config = dict(
    d_shared_expert=64,
    normalize_top_k=False,
    norm='rmsnorm',
    norm_eps=1e-07,
    tie_word_embeddings=False,
    optimizer='adam_variant',
    learning_rate=0.00195,
    dataset='wikipedia_en',
)
Below are experts of layer 11 (counted from 0) of a mixture-of-experts language model. Rows are named router (the router's row for the expert), gate (a neuron's input weights, with its number), up (a neuron's input weights, with its number), down (a neuron's output weights, with its number) and show model dimensions 0-95. Each number is 128 + 24 x the weight over its row's rms, rounded and kept within 0 to 255.
Before each expert's rows: "comes after" lists some tokens at least twice as common just before its tokens as in all text; "mostly gets" lists some tokens that are sent to it at least half of the time. This comes from a sample of Wikipedia text that the model never trained on. Tokens count by the router's weight.

# expert 1
comes after: " |", "\n\n", "\n", ".", ")", "=="
mostly gets: "\n\n", "| Party", "==S", "| Preceded by", " | | | |", " | Succeeded by"
router [143 100  76 135 130 180 136  99 104 110 110 195 108 151 143 141 106 138 128 166 130 136 145 153 115 105 123 124 124  95 121 125 139  95  76 130 122 114 142 114 125 117 139  87 151 121 147 129 118 145 127  91 136 142 119 128 104 108  95  76 122 127 136 114 130 183  81 144 108 123 156 159 158 103 123 172 126 129 155 129 167 115 114 123  99 146  70 162 135 122 105 116 126 152 110 125]
gate4 [135 140 161 137 128 132 147 131 113  75 148  96 140 144 150 177 133 127 146  76 116 154 121 119 124 130  85 114 119 130 109  56  83 135 120  99 117 120  95 166 131 161 114 129 107 154 175 125 131 146 148 153 124 134  88 147 121 101 129 119 125  97 150 141 150 135  78 175 162  89 135 107 120 139 109  89 140 111 131 108 150 142 143 107 115 117 126 127 168 160 153 158 105 127 131 112]
up4 [ 96 124 133 107 133 110  95 111 132 119  99 107  91 113 112 155 120 170  74 104 142 145 107 116 167 111 102 130 143 144 129 144 136 119 200 127  97 143 134 132 181 115  94 125 116 128 133 139 103 171 157 103 176 100 138 131 157 141 174 154 116 126 130 142 154 118 122 133 118 121 124 123 139 127 123  85 165 116 140 117 175 139 135 127 125 153 143 141  99 192 124 116 121 150  77 133]
down4 [117 129 159 111 126 187 118 162 155 122 148 136 171 147 111 153 134 132 137 141  85 132 120 159 126 141 132 135 165 131 119 146  77 134 161 143 124 108 157 130 107 112 125 140 132  97 156 137 141  81 119 106 139 124 174 104 126 135 110 157 124 142 113  80  87 100 147  93 141 163 142 138 137 178 138  72 123  84 153 136 110 153 129 108 119 102 124 103 159 118 136 151 154 142 106 172]
gate5 [123 112 156 126 131 110 127 133 119 132 116 206  88 132  91 116 133 117 126 129 118 137 137 160 120 143 149 160 135 169  99 155 116 119 118 162 153 113 159 123 128  98 117 132 140 107  98 159 154 130 156 109 139 100 118 100  80 134  89 118 109 110 113 163 152 204  86 123 110 115 109  96 142  97 126 143 144 121 170 123 145 122 120 145 108 116 115 111 102 115 146 130 136  63 136  99]
up5 [141 137 124 107  96 149  90 118 128 134 110 128 202 120 118 135 149 139 116 171 131 126 117 148 135 130 104 114 108 108 133  91 160 118 129 138 129 141 110 120 139 138 136 180 101 105 104 133 133 166 125  71  92  99 107 140 140 139 177 121  91 164 164  76 169 114 171 144 124 117 134 138 131 148 141  97  94 126 130 137 123 141 116 141 137 106 125  70 124 104 103 109  83 121 121 100]
down5 [115 143 120 133 110 125 139 101 164 122 157 133 123 131 102  98 145 162 140  55 122 166 119  93 143 145 148 171 127 131  99 174 134 125 155  64  80 139 113 151 137 148 145 113  88 143 133 139 125 113 119  91 169 144 161 102  90 109 131 186 141 134 154 143 106 161 117 106 130 126 146 115 172 137 103 123 160 132  99 122 145 104 142 136 140 104 100 123 121 127 119 122 157 101 117 122]
gate6 [149 125 135 170  93 138 160 108 150  93 152 121 144 117 152 131 135 107 117 130 123 129 103  85 133 131 137 101 123 140 148 126  93  79 122 109 130  98 130 151 125 115 162  96 151 131 155 102 102 114 123 180 107 121 102 117 116 166 134 154 138  52 137 168 111 133 106  97 125  85 127 139 133 175 113 136 127  70 159 107 128 146  92 128 123 101  94 133 139 111 140 165 100 138 145 141]
up6 [121  93 117 104 136 114 116 133 128 131 116 166 132 151 105 176 156 142 109 158 145 128 204 173 145 121 114 112 148  99 119 129  98 173 133 145 138 155 136  73 135 164 112 152 115 140 137 137 169 119 105 101 115 145 105 162 134 121 114 123 120 176 138  96 136 136 129 117 124 154 121 127 113 141 109 132 121 128 118 180 129 115 138 135 107 140 101  82 108  96  73 101 107 106  88 106]
down6 [183 161 116 135 133 128 142 142 146 111 131 153 145 127 115 119 126 123 135 130 103 163 125  92 106 109 123 116 118 105  88 119 127 150 125 143 114 215 119 116 148 156 108 123 158 138 150 145 137 102 158 119 103  97 108  81 199 129 121 128 153 141 102 100  96 125 151 149 121 170 142 119 141 130 108 117 117 129  42 149 118  98 119 128 135 156 124 123 111 120 126 115  97 101 130 135]
gate7 [141 134 129 181 143 165  97 153 139 107 151 169 149 133  89 116 140 149 137 129 137 146 185 124  79 103 132  80  98 147 145 197 118 143 173 106 100 137  83  90 128 153 117 120 115 128 103 116  97 141 108 124 109 119 146 113 114 110 142 136 111  75 107 159 137 137 111 179 170 107 132 133 138 107 133 117 129 103 101 152 127 135 143 131 106 125 127  96 129 135 124 115  97 107 117 137]
up7 [105 120  88 161 143 129 102 138 140 153 139 140 159 124 152 132 104  74 161 157 119 139 136 147 109  93 135 119 157 127 144 125 119 127 108 140 150 135 128 168 101 137 101 104 162 139 101 115 185 122 111  85 120 128  86 121  99 117 151 131 135 159 110 184 101 129  97 120 112 131 135 145 110 175 165 101 155 130 140 159 136 162 182 168 132 110 138 109 147 154 119 127  81 125 143 112]
down7 [137 164 154  75  85 181 125 126 137 141 118 131 144 123  84 145 101 107 141 110 128 106 111  94 108 156 138 138 101 107 106 132 118 155  80 139 120 105 126 117 140 104 162 110 126 135 151 136 114  90 182 155 138  81 139 138 159 110 138 146 110 136 148 115 140  93 118 123 148  60 102 161 149 114 128 174 137 125 150 134 143 126 153 120  93 115 121 142 106 137 102  96 115  81 133 115]
gate8 [147 133 125 135 149 115 143 166 139 103 132 129 124 118 131 165 124  97 128 135 116 124 141 141 122 116 117 116  76 141 113 124 131 161  82 161 174 115 147 103 153 158 150 149 171 143 120 155 103 130 116 111 104 156  81 122 124 118 117 130 147 182 113 125 114 109 130 147 106  98 111 164 128 175 150 136  93 104 114  87 182 102 144 161 158 105 159 112 128 120  94 167 136  85 110  94]
up8 [138  96  69 107 109 124 113 121 120 110 114  60 135 125 151  89 136 155 130 106 162 124 133 141 126 105 121 137 131 108 133 122 112 147 116 125 101 126 113 120  95 104 146  92 130  87  94  96 162 119 174 140 102  72 136 117 104 112 141 128 144 191 166 123 170 146 134 145 121  94 183 115 161 124 142 142 153 147 121 102 120 136 155 169 139 137 113 155 104 146 112 117 126 126 115 123]
down8 [183 153 126 135 109 155 173 155 124 128 125 136 103 103 132  94 151 161 152 131 122 131 132 141 128 138 167 112 117 121 115 158  89 108 124 125 122 153 152 108 161 155 133 139 120 139 128  91 142 134 105  97 102 140 156 145 127 108 127 163 167 139 160 158 141 155 103 100 128 114 146  98 159 132  95 157 178 125  57 141 167 131 108 107 103 138 129 167 130 131 142 160 171 121  91 147]
gate9 [132 115  98 150 140 141 162 164 129 111 140 124  98 115 117 186 137 159  86 137 124 132 125 167 117 126 167 173  99 124 159 159 121 134 127 161 139 127 104  89 141  98 118 117 132 122 153 120 127 107 129 102 137 188 104 154 141  66 100 124 129 106 120 111 136 179 109 127 113 117 132 150 122 147  98 129 100 178 169 107 123 145 136  96 110 153  81 126  95 110 128 127 156 131 127 150]
up9 [109 139 121 114 115 107 148 102 121 111 135 130 113 153 123 147 145 155 126  97 140  77 166 154  99 158 133 128 134 128 152 157 169 110 114  67 150 147 104 113 156 114 110 132 139 131 121 133 167 115 117  99 143 163 115 142 123 147 130 152 108 115  85  98 113 100  94 132 102  89 143 112  87 119 134 142 122 140 123 119 124 114  76 173 162 127 120  74 137  66 153 123 149 150  92 115]
down9 [113 132  98 122 112 141 178 159 153 158 112  79 118 117 124 147 123  88 134 134 134 159 144 107 125 152 106 133 135 136 129 125 153 189 155 110 141 153 141 166 117 143 161 105  82  91 166 102  99 121  87 135 118 131 113 109 139 131 115 158 110 135 167 154 110 130 147 105 125  95 120 148 183 146 119 112 150 108 123 140 131 125 105  89 101 112 108 123 161 176 148  75 109 121 149 122]
gate10 [ 93 155  86 147 162  76 118  84 122 118 124 165 130 170 139 125 130 147 139 156 156 124 105 155 145 144 146 144  90 135 104 111 139 103 128 145 132 152 143 116 109 143 123 130 153 179 129 116 101 131 126 115 107 130 106 145  80  76  71 111 146 128 133 112 147 166 124 162 119 137 143 141 194 112 126 133 111 151 135 119 148 115 108  87 102 150 111 149  91  93 125 123 130 165 128 120]
up10 [ 87 155  99 139 127  96 112 102 127 121 158 152 133 142 101 169  98 138 122 109  95  89 100 132 125 149 116 102 150 136 109  62  95 168 137  72 106 130 137 161 116  99 104 146 122 158 147 124 130 115 118 110 108 131 111 126 143 152  89  92  82  98 150  83 133  96 144 103 137 135 104 112 131 162 154 129 136 154 117  97 138 165 138 113 142 115 132 111 137 109 110 141 114 162 169 111]
down10 [104 168 106 122 145 146 162 139 139  89 106 143  97 116 144 131 140  96  74 112 176 142 114 105 140 138 106 143 130 126  89 157 148 106 147  90 133 122 127 144 102 120 135 124 104 152 145  79 113 118 163 147 112 148  86 137  91 103 124 135 148 117 151 159  97 121 142 131 145 120 106  97 124 117 130 122 118 164 148 192 135 146 152 118  99 140  90 140  89 106 106 138 169 167 154 158]
gate11 [182 101  99 148 117 152 133 128 138 107 121 129 114 168 129 115 124 120 146 146 155 169 123 128 166 125 158  93 105 155 119 152  89 103 126  76 173 147 136 144 105 126 151  91 114  89 125 151 117 136 127 140 114 135 143 110  81  96 121 118 147 135 125 132 116 123  71 138 118 116 154 144 136  88 119 114 124  95 114 131 118 116 130 145 106 117 118 181 131  59 122 118 172 160 123 166]
up11 [134 121 143 154  86 136 128 112 139 101 187 139 115 137  83  98 141 139 136 164  97 121 130 110 201  80 131 122  97 157 104 144 127 166 145 106 139 116 154 142 147 150  87 106 113 121  98  90 139 133 110 122 148 170 130  98 124 130 114 147 128 107 146 157  99 138 112 176 146 126 155 124 113 104 160 126 143  93 121 156 124 177 122  99 137 107 115 101 126 119 128 104 138  95 136 162]
down11 [145 135 145 116 139 156 122  89 114 122  73 128 128 131 125  83 140 176 146 117 137 148 140 115 125 156 131 105 140 143 137 107 155  95 106  93 149 122 135 122 108 114 189 147  97 144 121 111 108  54 109 157 136 104 137 152 128 121 112 131 156  84 125 136  91 116 174  98 123 146 132 165 125  93 106 148 114 139 123 135 167 108 134 155 151 141 135 139 114 100 134 145 103 182 113  87]
gate12 [118 150 137  94 141 140 119 131  99 135 113 137 122 134 123 111 159 110 106 152 112 146 157 129 154 158 119 163 108 137 127 136  75 148 117  98  78 185 140 128  92 143 147 152 107 114 132 163 147 110 124 153 144 112 153 106 140 151 117 164 141 117 138 113  78 158  94  87 122  73 158 130 129 156 144 112 124 154  96 142 100 161 130 174 101 101  86 105 113 140 143 103 113 146 161 116]
up12 [151 160 103 137 149 106 112 161 126 137 127 144 137 148 107 127 107 129 107  94 163 121 133 120 128 171 128  77  90 128 114 166 150 131 126 118 150 126 130 121 136 138 144 147 118 112 171 121 138 123 106  94  93 107 133 118  92 169 165  86 148  94 159 100  91 141 132 156 148 138 157 136 155 120 103 132 103 189 111 116  82 130 120 148 144 155 123 130 120 118 175 135 156 165 136  71]
down12 [114 150 195  83 124 147 124 104 119 103 148  93 113 133 124 171 120 146 146  97 157 112 133 144 128 113 127 106 104 131 104 149 174 132  71 138 129 149 133 138 109 120  75 106 166 118  71 126 115 122 154 113 115 118 134 148 149 118 110 130 141 158  60 138 124 134 107 128 110  95 119  77 128 143 164 171 121 101 151 127 116 122 101 130 149 102 169 133 134 105 141 117 125 125 107 124]
gate13 [129  85 118 139 170 146 152 114 145 127 116 162 104 113 140 155  71  84 128  81 143  93 127 131 123 156 111 121 132 113 135  97 144  99  87 147 147 145 130 149 129 120 100 154 140 132 131 183 134 109 123 120 108 151 106 121 136 127 103  86 103  91 138 169 115 134  80 164  94 162 153 102 102 151 153 112 102 112 118 143 176 139 144 132 104 107 148 105 134 129 124 122 122 131  81  98]
up13 [154 109 116 141 151 142 141 130 146 127 160  93 140 107 142 155 127 113 131 119 132 142 118  81 106 189 128 139 121 161 121 110 131 116 145 103 132 126  92 133 125 161 161 157 161 138  98 105 118  66 158 160 128  94  93 131 124 113 143 113 140 209 139 108 131 145 132 135 108 128 121 126 136 113  87  86 125 113 178 134 116 162 139 147 128 133  98 172 103  94 134 143 147 147 154 152]
down13 [ 96 109 108 103 115 161 114 144 127 135 144 123 109 144 107 146 114 133  90 148 113 151 132  96 132 104 124 131 131  79 124 127 134 136 144 128 134 149 122 213 115  92 129 113 128 142 125 193 161 126  83 107 128 125 124 131 128 139 106 162 132  93 134  80 113 150 140 117 119 143 138 125 161 100 156  95  91 161 151 117 176  98 116 130 133 114 124 161 109 122 157 175 176 101 130 117]
gate14 [142 149  69 108 107 154 153 133 108 140 155 159 118 120 136 160  86 115 110 144 145 114 128  90 135 114 139 116 162 129 132 119 139 120  75 161 145  98 147  94  87  87 152  88 134 157 171 107 117 158 133 106 116  99 117  81 130 134 103 107 157 151 129  93  98 120 133 130 124 175 140 120 119 153 120 126 115 151 146 128 155 102 110 144  94 119 133 115 160 121 161 102 110 181 127  99]
up14 [198  96 135  87 148 138 100 113 139 132 134 131 143 135 150 151 128 165 165 105 117 125 131 137  56 147 137 104 138 122 100 120 107 110 155 132 119 128 162 112 129  96 133 147 137  64 165  94 129 111 141 144 140  91 155  97 117 102 117 150 121 172 118 109 118 117 142 141 171 107 144 102  86 114 143 146 126 128  95 128 102 128 100 146 122 154 170 180 119 119 134 128 136 114 113 131]
down14 [ 94  91 114  99 129 142 153 134 140  98  77  87 141 116 110 195 116 161  97 153 156 118 133 149 126 104 105 141 166 129 114 113 154 176 134 118 111 131 128 103 129 140 147  70 130 154 156  87 126 178 130 135 148 116 122 106 147 119 103  98 151  97 110 127 113 130 134 124  96 149 110 159 136 140 162 147 120 121 147 136 147  97 125 125 111 101  90 106 128 149 160 116 123 145 140  73]